config.yaml
d_shared_expert: 0
router_score: "sigmoid"
balance_loss: 0.0072
balance_bias: false
init_std_router: 0.0293
lr_router: 0.00147
rope_fraction: 1.0
init: "normal"
lr: 0.00271
weight_decay: 0.084
batch_tokens: 65536
dataset: "wikipedia_en"
Below are experts of layer 7 (counted from 0) of a mixture-of-experts language model. Rows are named router (the router's row for the expert), gate (a neuron's input weights, with its number), up (a neuron's input weights, with its number) and show model dimensions 0-63. Each number is 50 + 12 x the weight over its row's rms, rounded and kept within 0 to 99.
Before each expert's rows: "mostly gets" lists some tokens that are sent to it at least half of the time. This comes from a sample of Wikipedia text that the model never trained on.

# expert 0
mostly gets: " three", " second", " km", " first", " Total", " final"
router:57 54 68 25 57 65 71 35 67 52 39 51 60 53 64 24 65 61 55 50 34 50 63 52 33 56 59 76 51 41 51 47 51 50 53 39 72 54 45 37 73 47 46 54 47 36 46 66 42 69 55 35 58 59 41 31 39 52 63 40 27 31 37 57
gate36:61 56 51 66 54 48 68 76 61 72 37 58 42 31 51 52 48 49 34 59 54 61 29 48 52 55 55 46 39 53 53 60 46 49 76 67 55 48 39 67 54 54 49 56 46 53 50 51 60 39 36 47 59 16 20 42 29 55 57 46 39 54 56 47
up36:56 43 55 64 41 49 53 48 47 54 37 59 45 44 42 34 57 40 55 43 50 59 41 58 48 46 36 54 43 48 49 35 66 43 59 65 71 50 62 70 41 63 55 53 54 34 57 47 40 44 44 63 72 24 26 53 43 62 46 44 45 53 29 56
gate37:55 60 67 16 42 58 45 59 65 49 43 49 35 72 53 31 56 65 42 63 53 52 56 24 38 61 56 54 54 55 54 66 65 65 62 45 21 64 33 59 49 34 48 51 47 60 53 40 51 46 47 64 14 69 25 54 48 61 46 47 42 54 59 30
up37:43 44 43 58 36 34 66 40 33 60 73 50 52 67 53 43 42 56 61 60 41 32 67 59 73 50 32 56 72 28 46 45 50 45 34 59 62 63 72 53 46 32 61 43 78 56 45 49 54 63 52 38 64 55 52 50 49 72 61 71 44 51 43 50
gate38:35 50 61 30 29 56 37 63 32 37 26 54 78 34 63 66 66 38 67 31 52 46 56 52 33 46 56 44 59 32 53 45 42 59 48 49 37 65 37 39 43 43 44 56 33 52 50 60 67 56 55 41 41 54 39 51 71 57 62 16 57 67 50 30
up38:53 74 57 41 46 59 74 45 69 55 29 45 55 40 56 65 59 56 59 69 40 56 54 37 48 74 60 53 50 48 52 27 59 63 29 38 55 55 56 56 58 56 38 47 49 68 51 51 73 48 51 59 41 34 47 42 18 53 55 37 41 61 33 50
gate39:46 55 53 41 44 81 62 61 60 51 34 35 46 52 50 44 42 50 47 43 50 56 39 55 18 41 52 38 53 29 64 46 31 54 54 45 58 58 54 40 49 53 58 46 40 57 87 68 53 36 44 43 55 46 57 42 39 47 53 41 29 37 65 44
up39:70 61 44 37 34 43 40 54 66 47 68 56 25 44 48 61 62 37 53 57 38 42 47 56 54 23 48 53 44 54 21 43 49 53 47 49 52 74 50 57 62 45 45 52 51 56 55 38 47 42 15 31 46 45 48 34 49 65 48 70 51 51 51 53
gate40:80 41 44 46 27 61 47 56 57 49 48 38 61 36 63 53 55 33 50 46 27 49 72 56 26 52 54 53 44 43 56 44 45 44 63 77 71 51 28 41 65 62 50 56 55 39 47 64 45 44 48 52 59 36 71 38 55 70 63 51 56 42 65 62
up40:45 58 71 30 65 34 69 37 48 62 26 56 59 45 49 51 61 53 56 34 62 77 44 64 47 53 40 58 52 52 36 60 38 52 44 23 60 49 40 46 28 66 41 66 37 56 36 37 71 40 40 52 70 33 39 42 69 51 50 35 54 25 54 56
gate41:73 55 76 55 44 59 28 75 39 40 28 41 58 31 31 57 53 50 58 55 38 42 36 29 55 54 44 50 37 50 38 34 59 48 47 37 43 59 31 46 58 65 45 34 75 55 57 46 60 47 39 45 58 46 64 42 58 56 41 56 34 60 38 46
up41:50 49 34 26 37 48 40 60 34 50 37 27 60 55 49 46 64 50 47 43 36 60 48 58 59 39 64 50 53 47 55 40 63 43 32 61 53 55 39 57 61 69 55 46 31 52 45 44 50 62 46 52 35 43 56 55 53 73 67 39 28 73 45 35
gate42:44 35 49 14 35 48 51 36 60 23 42 56 70 56 60 46 78 42 44 63 50 48 66 38 71 36 40 49 50 55 60 52 36 52 38 56 32 48 45 53 43 61 58 60 59 42 43 44 59 54 42 72 46 53 51 51 62 45 38 55 66 65 63 55
up42:62 59 37 58 52 67 44 51 44 39 43 46 63 42 52 68 55 31 54 56 37 39 39 54 58 64 41 56 45 71 37 33 63 62 29 40 77 38 67 69 57 45 42 59 81 50 74 42 51 25 52 52 59 59 43 30 46 52 53 67 44 35 51 56
gate43:36 56 49 52 64 48 58 55 68 60 55 61 46 46 34 65 59 59 52 58 65 43 44 37 38 31 83 51 48 57 48 58 69 56 59 49 50 39 31 64 55 56 42 57 50 45 79 49 61 39 71 60 40 76 51 75 45 40 43 51 48 51 40 61
up43:24 53 40 41 52 47 48 38 68 53 45 50 50 55 40 52 52 65 27 65 41 54 40 38 63 65 49 68 48 37 51 36 55 66 47 65 69 72 52 76 63 59 42 42 63 61 50 46 48 50 54 57 76 55 55 47 59 33 50 71 53 44 58 55
gate44:79 51 65 51 31 63 56 29 49 45 28 51 40 23 64 22 53 41 50 64 45 61 47 47 41 36 41 58 52 60 44 65 59 47 62 53 52 47 34 78 48 47 40 46 34 77 45 67 51 68 33 42 58 56 55 35 58 67 74 39 38 34 50 53
up44:53 25 40 36 34 41 45 55 56 61 50 51 60 49 63 47 61 45 56 33 48 62 35 50 58 30 59 32 38 63 36 47 37 59 42 53 44 52 39 62 46 53 46 13 26 70 57 51 52 68 51 49 46 59 42 37 55 70 41 45 59 52 37 42
gate45:66 37 58 43 45 56 54 41 61 52 52 47 43 40 51 45 46 63 37 51 47 48 49 50 46 58 47 56 50 59 52 33 71 66 56 42 68 32 36 46 47 50 53 64 68 46 50 61 48 46 42 45 45 78 80 58 35 53 51 60 44 42 63 38
up45:47 28 71 15 58 51 47 49 44 66 55 40 34 35 57 37 64 57 51 46 69 45 52 55 50 38 33 60 56 43 51 52 43 42 46 57 40 67 68 44 62 47 57 33 56 55 71 56 41 56 31 38 32 37 51 55 42 33 42 48 66 63 47 49
gate46:35 41 43 51 58 62 52 26 47 77 35 38 77 63 56 51 40 59 47 46 53 54 51 56 35 46 49 61 72 30 70 71 23 41 54 45 43 46 59 49 36 39 67 27 35 59 57 38 57 53 51 56 64 58 45 30 50 45 51 33 39 58 53 59
up46:35 38 21 21 56 56 49 59 48 55 48 56 60 54 67 62 38 58 48 67 60 52 53 53 57 61 31 43 58 61 50 49 55 56 50 58 54 68 63 54 08 42 60 45 41 49 67 31 52 53 48 53 63 60 39 36 39 39 48 39 41 70 48 65
gate47:62 51 54 54 59 67 50 44 47 37 32 51 72 48 41 64 47 64 52 24 44 39 31 72 53 50 41 48 47 19 41 50 61 43 44 58 33 77 76 58 33 46 61 51 42 73 54 60 54 47 52 45 63 57 41 50 51 48 40 28 23 58 55 42
up47:64 44 58 55 60 63 58 77 55 51 62 40 56 48 53 48 53 51 41 30 39 49 62 47 39 62 57 55 41 52 56 47 49 55 71 67 70 63 42 62 62 42 50 33 48 58 65 62 14 39 43 36 58 49 50 23 36 54 51 58 48 28 42 23
gate48:59 41 61 40 35 59 56 78 40 55 37 36 55 37 61 52 40 49 41 54 74 79 48 65 53 36 50 43 49 54 55 59 40 31 60 59 72 73 49 37 54 34 37 31 38 43 26 59 55 36 57 48 50 56 83 48 33 50 35 35 55 45 40 42
up48:25 56 53 38 57 57 40 48 42 64 47 60 65 48 62 54 41 44 54 44 53 60 39 33 51 57 51 50 40 40 52 69 72 47 45 37 52 43 61 62 60 55 33 42 54 61 53 78 45 39 44 30 69 41 51 56 78 39 61 53 40 66 61 57
gate49:41 47 50 25 48 48 56 46 49 62 43 44 30 34 44 39 48 53 53 69 52 55 47 46 47 67 60 55 51 50 46 50 40 52 60 72 51 59 26 50 52 45 55 53 49 48 46 39 70 56 35 38 63 51 46 41 38 36 68 50 54 40 51 56
up49:64 54 40 49 34 67 53 46 33 54 54 62 65 37 59 31 40 58 54 40 36 54 41 50 46 49 39 58 70 52 50 51 56 41 51 49 36 50 73 64 43 27 42 57 46 36 63 40 29 81 50 54 62 56 52 48 32 38 37 32 43 48 54 43
gate50:40 63 74 43 65 50 49 48 65 72 54 35 55 44 71 59 45 57 54 40 47 74 35 42 30 53 60 87 49 44 48 62 60 39 57 58 46 62 52 35 32 40 36 40 37 50 30 55 62 48 49 49 59 29 48 59 43 63 60 46 39 75 57 54
up50:61 70 50 38 42 40 43 50 53 56 54 60 60 49 43 55 30 39 55 66 63 31 56 48 62 52 45 54 70 38 60 52 62 43 29 55 48 76 45 35 49 63 41 54 36 49 49 41 54 50 42 28 66 42 31 62 46 41 24 36 50 50 56 49
gate51:64 32 53 48 41 80 56 51 45 57 50 54 64 49 40 30 39 59 34 44 51 55 38 61 60 51 38 58 67 50 51 60 79 53 59 51 83 40 46 44 39 46 51 31 59 48 61 61 75 49 47 63 60 47 32 45 39 59 54 18 48 28 63 42
up51:43 53 49 54 52 46 46 39 28 20 40 42 50 31 66 54 58 40 43 53 56 40 52 35 51 61 40 56 53 27 51 59 50 63 25 37 63 52 50 54 47 60 26 39 57 56 35 46 60 77 48 60 57 37 71 55 53 40 58 31 50 39 71 48
gate52:44 53 50 52 44 50 45 41 55 50 49 31 41 67 64 54 70 57 57 48 44 46 29 48 71 73 49 58 62 43 37 65 58 52 22 51 69 29 35 50 55 60 31 30 61 46 53 38 56 49 39 59 60 55 50 52 47 56 52 56 47 33 78 59
up52:42 37 64 45 53 42 55 56 43 32 61 47 58 52 56 52 37 64 35 51 61 32 74 70 35 17 79 37 70 68 29 53 51 63 52 43 43 49 49 58 39 50 52 53 73 39 47 50 27 51 44 34 32 67 59 53 40 46 43 44 53 46 44 75

# expert 3
mostly gets: ".\n\n", " between", " ==\n", "==\n", " until", " have"
router:59 46 47 48 41 57 74 32 52 51 40 27 58 41 56 43 62 45 45 42 38 56 46 54 36 49 54 57 64 55 48 38 40 73 50 54 47 47 38 48 61 41 34 52 37 59 44 64 64 71 32 37 48 46 50 45 47 50 47 33 28 56 50 39
gate36:59 49 44 63 43 48 68 67 60 67 35 52 40 26 61 64 44 49 35 58 48 55 18 46 52 44 58 49 59 52 50 59 50 56 65 61 53 53 35 67 51 48 51 59 42 47 54 56 48 33 41 55 30 19 24 45 25 59 55 32 31 62 50 54
up36:58 51 35 55 55 48 70 55 54 50 29 63 41 39 48 40 56 56 33 40 54 66 45 77 56 57 45 49 31 33 71 45 66 40 60 65 60 36 67 62 46 63 39 60 54 34 60 36 40 32 49 68 65 41 31 56 44 45 52 36 50 55 47 53
gate37:50 74 57 16 46 51 33 60 78 51 30 49 33 55 49 29 40 69 30 60 50 49 60 39 48 57 62 53 40 58 53 77 58 63 63 61 24 43 33 57 38 38 52 61 55 50 45 50 45 56 49 48 07 56 48 52 58 46 28 53 32 51 56 40
up37:40 42 43 61 40 39 49 27 22 55 60 50 49 49 44 28 51 56 59 56 56 33 51 59 69 52 41 49 53 41 32 39 51 51 40 35 49 60 62 57 49 47 58 52 63 58 52 61 48 39 62 53 46 40 46 44 47 71 64 76 47 64 46 51
gate38:34 51 66 22 33 67 48 48 16 30 21 53 75 44 45 79 58 35 59 35 57 52 52 45 44 55 69 51 55 30 39 50 41 54 39 57 48 59 41 40 46 42 53 58 29 58 46 44 71 63 44 48 32 62 51 51 59 57 43 17 53 59 40 40
up38:55 70 51 38 57 58 72 48 72 69 24 61 50 41 58 54 51 37 60 71 46 61 63 40 43 52 64 58 56 47 57 24 54 49 36 35 49 51 35 66 58 52 43 41 51 61 42 37 74 49 51 52 35 25 37 44 23 63 58 48 45 60 20 43
gate39:56 64 52 47 36 60 65 61 64 60 41 38 44 45 36 40 44 38 49 39 59 73 40 68 17 42 53 48 55 47 74 65 46 59 54 59 44 57 63 44 51 66 48 35 41 71 65 62 64 31 42 47 41 48 40 59 35 51 57 44 43 42 67 40
up39:69 54 37 38 35 47 35 52 55 53 58 60 32 66 49 46 58 33 32 66 47 19 68 48 45 09 49 48 58 52 23 41 44 51 48 54 51 55 61 62 79 57 39 48 64 45 47 40 52 44 37 41 40 48 53 43 53 79 48 63 53 51 29 55
gate40:59 46 64 45 35 72 54 40 54 35 62 39 55 38 53 46 56 39 41 42 31 63 70 62 35 47 45 59 48 40 63 49 56 47 66 73 62 42 40 39 79 60 59 58 47 49 34 70 47 34 54 50 73 44 53 37 39 71 50 55 57 38 65 62
up40:37 42 55 27 60 50 64 37 36 57 25 50 47 47 38 32 63 67 75 42 48 46 36 54 50 51 42 51 65 70 58 48 48 56 60 46 49 65 53 51 27 65 46 57 38 45 38 22 65 57 56 48 60 44 60 29 56 43 33 32 43 41 69 55
gate41:58 48 54 42 42 60 36 78 52 50 20 42 53 46 34 53 48 50 56 51 39 47 64 29 58 59 49 53 46 56 48 45 48 50 63 34 35 72 32 53 66 56 43 53 68 49 44 32 54 51 35 45 53 49 76 50 61 45 47 43 33 57 17 38
up41:52 52 34 29 43 54 36 49 40 60 45 33 67 39 39 71 67 61 39 56 40 53 34 57 72 29 47 50 52 60 51 32 70 44 43 59 40 38 51 43 61 59 41 52 36 59 55 41 56 63 52 53 45 58 57 57 54 69 79 50 25 62 59 35
gate42:39 50 39 42 39 46 43 62 57 27 43 57 59 42 47 43 64 50 45 71 24 35 78 47 69 46 35 42 68 63 49 56 35 53 37 50 47 43 34 49 43 57 67 69 50 38 42 48 56 44 25 58 60 50 55 55 69 42 28 55 66 54 44 58
up42:62 53 34 77 37 59 45 53 58 50 46 43 49 54 51 71 51 29 45 47 44 33 55 48 50 52 48 52 46 74 46 37 48 71 25 39 62 32 80 51 73 46 42 64 68 26 67 47 56 31 57 44 65 82 49 31 55 63 43 64 44 34 50 50
gate43:44 46 67 45 73 54 48 49 52 51 59 43 31 30 40 59 78 51 35 54 70 42 47 51 47 26 61 49 36 50 57 56 43 62 66 40 47 51 19 66 51 51 48 52 53 52 68 46 78 46 56 57 47 49 53 82 34 55 38 45 47 49 40 56
up43:31 49 34 44 59 53 40 30 70 51 35 35 56 43 39 64 52 67 32 60 46 71 30 42 59 50 55 65 61 51 57 31 52 67 46 50 68 62 60 70 63 47 47 52 73 53 50 53 41 47 55 45 75 52 48 37 44 60 67 65 52 56 57 47
gate44:63 59 54 52 29 68 60 43 49 50 17 37 28 21 62 37 58 32 57 72 46 59 44 41 40 40 36 56 49 59 39 47 68 60 56 46 64 44 45 71 46 47 56 58 28 64 37 67 56 66 39 47 35 46 56 35 58 82 68 49 39 10 48 68
up44:40 55 20 57 51 46 48 43 44 68 34 51 58 33 87 65 35 55 44 35 53 52 38 49 52 29 62 35 36 66 39 52 46 57 44 40 55 54 47 61 50 42 58 24 18 40 38 58 66 78 48 62 43 56 42 37 36 54 21 34 63 57 33 49
gate45:54 26 49 68 52 54 57 49 32 45 49 48 49 57 53 34 43 57 36 44 47 51 44 49 51 58 39 52 64 45 68 41 69 78 56 31 56 22 24 60 50 51 42 58 58 46 37 35 55 51 38 54 43 72 70 66 53 39 47 46 45 25 49 31
up45:26 37 63 18 59 62 42 54 65 61 40 37 43 38 59 45 74 60 65 45 62 24 42 56 53 54 42 57 44 44 39 46 54 34 35 41 51 71 56 38 39 46 54 47 43 42 58 68 45 66 44 38 58 39 57 55 42 36 45 48 62 74 41 48
gate46:35 41 39 37 54 63 42 27 53 74 42 36 63 74 55 55 38 44 40 46 46 48 44 52 36 57 37 55 77 30 67 72 30 45 46 49 52 53 39 58 35 49 62 41 45 56 61 42 59 42 54 55 68 52 44 42 47 33 47 33 32 50 47 52
up46:37 48 24 25 51 49 45 62 46 54 45 54 67 68 65 66 29 78 35 51 76 46 54 48 55 46 27 42 56 51 42 36 49 48 51 49 43 59 45 47 15 50 56 33 40 58 70 39 67 55 56 50 49 45 34 35 35 41 62 49 45 58 47 60
gate47:75 43 43 73 54 56 54 31 46 39 36 44 54 60 43 65 55 62 54 38 11 50 48 74 60 61 48 48 43 43 38 46 67 49 40 54 39 81 57 49 40 46 66 49 47 67 65 57 47 54 65 48 57 55 40 53 69 52 45 45 38 52 39 50
up47:55 45 50 39 52 49 67 55 55 49 43 41 55 36 46 39 69 41 38 37 39 59 58 47 55 42 46 57 41 53 63 46 60 58 56 71 73 56 48 67 65 62 35 50 47 61 74 56 30 30 53 33 36 52 34 35 29 45 65 70 57 37 60 29
gate48:61 36 67 46 48 65 78 64 33 58 33 32 37 36 56 31 31 49 66 51 65 69 50 53 37 34 61 49 51 67 67 39 41 35 56 59 55 68 36 35 42 36 49 50 56 40 25 57 53 47 43 41 58 55 83 41 35 40 52 44 63 56 56 57
up48:48 49 46 58 44 65 39 50 47 75 54 53 59 46 63 46 38 47 55 56 50 44 35 42 55 40 52 52 36 42 55 59 61 31 29 25 55 56 54 52 43 59 31 60 41 50 55 71 30 38 37 59 52 44 54 49 66 34 59 53 34 67 56 60
gate49:59 55 25 52 51 53 68 56 54 55 55 25 31 39 48 42 61 45 56 59 38 53 45 50 54 65 64 41 69 75 39 51 40 57 58 71 76 54 45 43 64 57 46 57 50 66 43 40 69 55 46 58 52 38 51 54 48 44 68 44 50 37 40 49
up49:46 58 18 48 42 57 52 44 31 46 54 57 54 38 59 37 36 58 45 41 46 68 45 55 46 61 43 59 34 46 36 69 56 45 48 58 31 47 78 53 45 30 26 67 61 40 59 53 29 73 50 44 53 53 51 49 55 61 32 35 30 53 59 39
gate50:65 55 53 57 72 35 40 40 66 58 45 35 53 59 57 48 42 59 61 50 48 57 51 47 36 49 57 85 38 51 51 52 55 53 58 55 57 61 39 40 56 50 24 45 28 54 38 62 71 53 53 43 54 30 51 66 54 70 71 38 50 68 58 67
up50:55 70 50 28 41 52 64 53 54 48 63 31 68 45 39 67 48 53 67 67 37 39 47 44 49 55 55 58 58 34 54 55 65 42 40 43 49 54 43 33 38 51 34 31 36 45 31 42 43 47 50 31 55 31 41 57 38 46 23 41 45 46 67 54
gate51:59 38 46 60 39 64 53 41 46 49 39 63 50 45 35 27 41 48 36 37 41 55 34 54 56 40 29 56 76 56 70 62 81 46 58 57 63 47 42 55 43 56 51 31 52 47 67 43 58 47 40 67 54 50 40 43 40 69 57 24 38 44 62 46
up51:42 46 48 45 52 42 39 51 49 38 47 50 47 33 54 66 36 47 41 53 62 52 63 40 60 50 40 57 60 61 56 60 53 57 14 53 65 63 47 55 39 60 14 40 57 60 54 34 51 49 69 68 40 50 63 53 38 51 45 40 42 31 82 51
gate52:41 53 47 47 38 53 40 30 49 45 53 42 46 80 65 58 83 58 56 47 43 40 45 44 67 53 32 60 60 44 35 70 51 55 31 52 45 52 51 33 43 67 25 28 61 40 64 33 46 52 46 62 57 51 49 48 29 50 50 63 54 32 63 62
up52:42 38 73 48 46 45 47 58 48 36 65 51 72 35 65 53 41 62 25 64 50 37 58 76 41 20 79 36 63 80 35 56 51 59 46 38 36 30 57 61 57 50 52 51 59 29 41 38 33 44 59 36 34 65 48 62 52 38 56 66 53 59 42 81

# expert 1
mostly gets: "red", "ond", " well", "act", "anc", "ri"
router:73 45 48 45 43 54 47 41 58 54 41 44 57 38 33 49 47 45 30 56 43 42 52 45 22 63 65 67 68 49 42 55 53 57 73 52 71 64 40 46 66 46 48 61 57 57 30 63 60 46 35 24 46 52 37 36 66 51 52 47 47 31 42 74
gate36:58 33 64 56 48 62 59 68 60 62 33 64 49 43 61 53 42 52 31 50 52 39 30 44 36 52 53 50 52 36 27 71 45 54 75 65 53 52 37 60 51 42 47 55 51 57 37 55 48 39 36 59 38 04 23 43 42 61 39 52 31 58 65 52
up36:51 48 26 60 49 52 52 52 48 35 43 64 46 45 33 41 43 51 42 54 51 65 49 65 48 45 33 50 43 33 64 27 68 48 56 65 64 41 52 64 51 51 49 58 44 28 69 37 31 27 37 61 57 40 29 58 37 74 52 44 44 67 29 48
gate37:50 72 56 31 51 56 41 55 58 46 45 48 43 65 43 44 27 56 26 59 60 45 52 39 57 62 55 55 42 47 50 66 65 76 60 47 22 49 39 55 44 68 46 65 47 43 61 39 53 52 35 55 16 63 25 39 40 59 46 41 47 63 69 39
up37:52 57 43 49 39 52 61 43 17 41 62 61 40 57 50 37 57 44 51 54 35 42 56 58 60 49 40 47 67 45 33 30 43 57 43 56 50 59 52 60 46 37 63 57 53 55 53 51 47 55 71 55 69 54 51 46 60 70 63 65 52 51 43 60
gate38:38 59 35 23 30 64 43 46 35 40 18 59 84 37 36 66 59 43 59 25 50 48 40 44 37 61 70 48 61 32 44 45 38 45 36 50 51 47 38 38 54 58 33 45 36 53 45 53 70 64 49 36 34 71 54 48 68 62 39 25 48 65 51 47
up38:53 69 51 53 52 62 60 63 50 66 32 62 44 40 64 68 31 38 48 58 40 52 75 43 35 60 68 56 44 65 54 31 50 69 45 35 53 58 42 58 57 45 43 51 45 74 44 51 79 60 55 39 40 16 44 43 31 50 51 47 34 66 25 33
gate39:67 60 48 52 37 56 46 54 49 49 45 48 64 55 59 58 63 58 43 28 46 69 33 49 23 37 49 50 46 41 58 64 46 49 48 50 46 47 54 42 46 55 58 50 33 58 76 47 64 33 21 34 56 56 52 48 41 57 50 37 30 45 48 54
up39:71 43 50 49 44 45 26 53 34 58 66 60 34 57 52 51 52 49 42 63 50 33 70 44 45 27 54 58 63 43 28 54 49 30 45 58 60 78 58 65 67 58 41 53 55 38 65 37 54 43 32 40 41 50 58 34 47 56 65 68 54 33 35 46
gate40:57 27 44 50 44 71 62 51 46 48 54 40 56 34 51 41 53 45 57 40 27 57 66 65 47 47 65 63 44 28 57 61 47 44 64 70 61 56 38 34 67 66 69 37 46 35 32 63 48 56 51 53 85 44 70 37 51 60 52 43 62 50 53 46
up40:44 63 63 48 58 28 62 35 49 82 48 61 40 46 47 51 56 46 64 49 70 53 42 62 41 47 34 59 48 70 48 49 43 54 51 27 44 67 44 49 58 37 53 58 43 66 31 49 53 54 33 60 65 36 48 36 44 54 47 42 47 22 85 65
gate41:81 46 62 49 52 56 43 74 43 55 13 47 74 46 34 59 52 55 53 57 29 63 47 30 45 56 40 58 64 52 49 48 52 48 54 48 47 62 31 46 64 65 47 58 68 45 56 43 56 50 45 54 51 45 64 40 68 53 35 49 33 60 16 51
up41:66 57 47 27 31 40 47 49 46 49 49 32 71 47 37 53 58 53 50 42 48 58 25 56 66 25 68 50 40 53 43 31 62 51 42 73 39 47 57 49 55 53 44 42 34 70 48 62 42 61 51 42 34 51 48 49 42 54 58 41 26 66 54 37
gate42:42 43 43 28 27 43 44 39 72 20 55 50 64 42 50 45 51 34 46 67 33 53 51 48 67 40 35 53 41 51 68 55 34 57 29 48 36 55 49 58 53 58 57 57 48 52 44 44 63 41 43 76 51 63 66 51 58 68 32 58 69 54 62 52
up42:60 71 35 65 35 76 46 68 80 54 58 59 67 46 34 66 57 51 37 42 38 40 53 55 57 51 50 51 35 79 59 58 55 51 27 36 69 35 77 63 53 38 38 61 52 42 49 43 53 33 57 31 63 75 47 37 50 51 50 65 42 23 37 61
gate43:38 54 57 48 56 56 62 51 59 53 44 62 29 40 44 56 52 44 48 44 64 34 51 45 42 40 72 57 33 48 42 50 66 53 62 47 60 31 16 69 60 63 48 57 46 47 71 60 59 52 55 54 49 57 52 59 40 52 56 40 53 42 45 53
up43:30 61 55 46 46 48 37 38 67 47 36 43 34 63 52 57 49 59 37 55 48 51 54 46 62 53 40 66 44 39 52 54 49 56 48 46 56 58 51 81 48 20 44 57 60 52 47 50 48 51 61 44 83 58 52 49 56 51 48 49 57 44 65 61
gate44:69 61 64 39 43 62 64 38 39 39 36 48 39 29 53 33 60 45 35 65 43 62 44 38 46 60 51 57 41 56 60 64 72 60 64 54 60 44 46 75 50 53 70 49 33 87 39 72 47 59 38 41 60 47 61 45 54 71 59 54 39 16 36 45
up44:54 50 40 57 53 43 54 57 42 61 62 69 49 54 75 42 43 32 68 41 45 52 25 54 47 37 59 39 46 76 26 38 44 63 28 35 46 62 46 66 69 30 56 26 17 58 33 76 68 77 47 47 51 70 53 42 50 56 18 39 53 52 40 48
gate45:52 28 44 50 42 69 46 56 42 55 55 33 59 41 46 54 43 55 44 38 36 57 64 44 53 66 39 54 65 40 61 53 62 72 39 35 75 28 29 51 42 55 50 44 48 55 28 60 49 50 37 59 51 76 79 64 56 51 64 64 31 26 59 55
up45:40 31 68 29 54 75 43 57 56 57 41 40 22 35 48 34 68 52 46 51 49 27 45 55 65 44 40 58 59 60 54 46 47 49 31 43 45 81 59 57 41 52 64 43 43 55 57 49 48 57 52 46 26 24 46 59 36 52 50 52 77 57 25 37
gate46:29 43 52 23 58 59 53 26 50 69 56 35 74 62 62 41 37 60 58 49 51 47 35 61 31 54 49 56 79 37 62 61 29 34 53 43 58 36 49 53 49 62 63 32 53 66 52 49 52 51 57 44 52 36 49 39 47 43 65 33 45 47 37 57
up46:36 16 42 44 51 51 46 68 39 66 49 55 66 60 73 63 41 60 41 43 66 52 54 47 75 52 41 44 40 55 50 57 58 70 52 63 49 48 50 56 33 52 55 26 48 51 38 45 53 57 50 53 67 47 49 45 40 29 67 68 66 55 47 57
gate47:59 53 57 57 56 55 55 43 49 43 28 53 75 50 40 57 59 86 65 41 07 50 36 83 48 70 45 54 39 35 42 51 67 38 42 61 51 56 52 55 55 28 57 74 45 64 53 45 50 58 43 56 60 47 43 57 61 49 50 44 49 45 32 57
up47:61 54 46 56 53 49 52 63 52 51 39 47 55 29 56 52 74 39 42 38 43 58 52 54 46 46 45 61 49 39 53 56 40 69 58 59 59 46 38 73 75 53 64 49 20 53 66 61 44 45 41 34 65 48 49 37 31 59 52 46 47 36 53 24
gate48:51 43 73 40 44 55 58 72 50 67 31 34 37 52 52 24 43 43 49 55 66 73 48 54 48 21 58 48 55 67 63 64 44 35 62 54 59 66 33 46 50 38 54 43 40 60 47 60 30 52 59 40 55 48 97 45 28 57 53 60 43 49 49 52
up48:29 44 52 41 49 54 36 54 47 73 51 45 54 42 63 56 41 46 35 42 50 67 32 45 53 58 63 53 42 39 61 58 70 52 34 35 59 40 57 61 32 58 28 47 44 52 49 67 26 43 55 39 54 41 51 54 71 35 68 53 39 78 57 64
gate49:52 67 35 25 70 46 47 45 37 56 79 26 41 56 38 52 47 59 48 39 48 56 56 38 43 57 50 50 62 63 52 49 42 40 63 68 61 65 52 52 51 54 39 56 59 65 38 38 71 45 44 36 55 43 48 34 47 34 73 44 47 46 46 45
up49:62 61 32 44 43 57 59 60 36 41 46 55 60 53 56 24 42 67 43 55 58 54 49 52 46 65 28 53 37 48 47 73 54 61 33 61 36 58 67 67 53 25 25 67 72 45 45 54 33 59 38 52 67 68 55 39 39 50 24 32 41 46 42 47
gate50:50 57 67 64 51 36 42 44 83 67 38 43 56 73 51 33 41 40 45 57 36 58 41 64 33 58 58 85 63 51 61 51 61 41 65 68 51 42 47 41 44 38 32 30 41 53 42 67 78 49 58 63 70 38 51 58 51 65 51 23 38 53 56 56
up50:43 76 44 47 30 48 45 53 44 61 45 46 67 59 34 64 31 57 63 46 62 41 51 41 63 49 42 62 41 48 63 55 59 43 40 45 51 54 35 37 49 44 21 60 57 52 40 36 31 42 45 41 52 29 53 63 42 56 39 63 62 39 82 54
gate51:59 53 71 45 43 63 52 29 47 46 51 54 66 48 50 22 47 54 17 36 42 54 45 51 57 47 46 55 73 46 61 58 77 73 52 47 68 54 54 53 39 42 48 35 58 55 62 53 79 42 40 57 63 47 41 47 44 52 68 12 61 38 56 49
up51:45 65 63 51 51 41 43 47 46 30 37 39 49 17 68 60 50 55 39 44 68 44 63 38 48 39 50 57 48 39 44 56 45 63 28 40 63 64 44 67 39 34 22 46 59 59 32 37 57 60 46 60 46 50 46 63 39 38 50 46 67 29 67 45
gate52:24 69 53 60 59 59 50 45 33 51 47 32 29 72 59 51 67 50 62 53 43 63 67 57 57 62 48 61 47 36 43 53 37 51 41 52 65 44 43 37 53 82 48 33 60 52 60 38 45 48 51 55 48 59 43 48 31 64 50 66 58 39 79 68
up52:63 26 63 46 47 33 52 66 51 33 71 48 48 54 59 55 28 59 39 53 56 39 62 65 27 31 74 31 58 71 49 44 59 54 57 49 29 42 50 54 35 47 37 55 73 28 59 46 53 41 61 52 41 80 75 50 37 52 41 45 55 42 41 61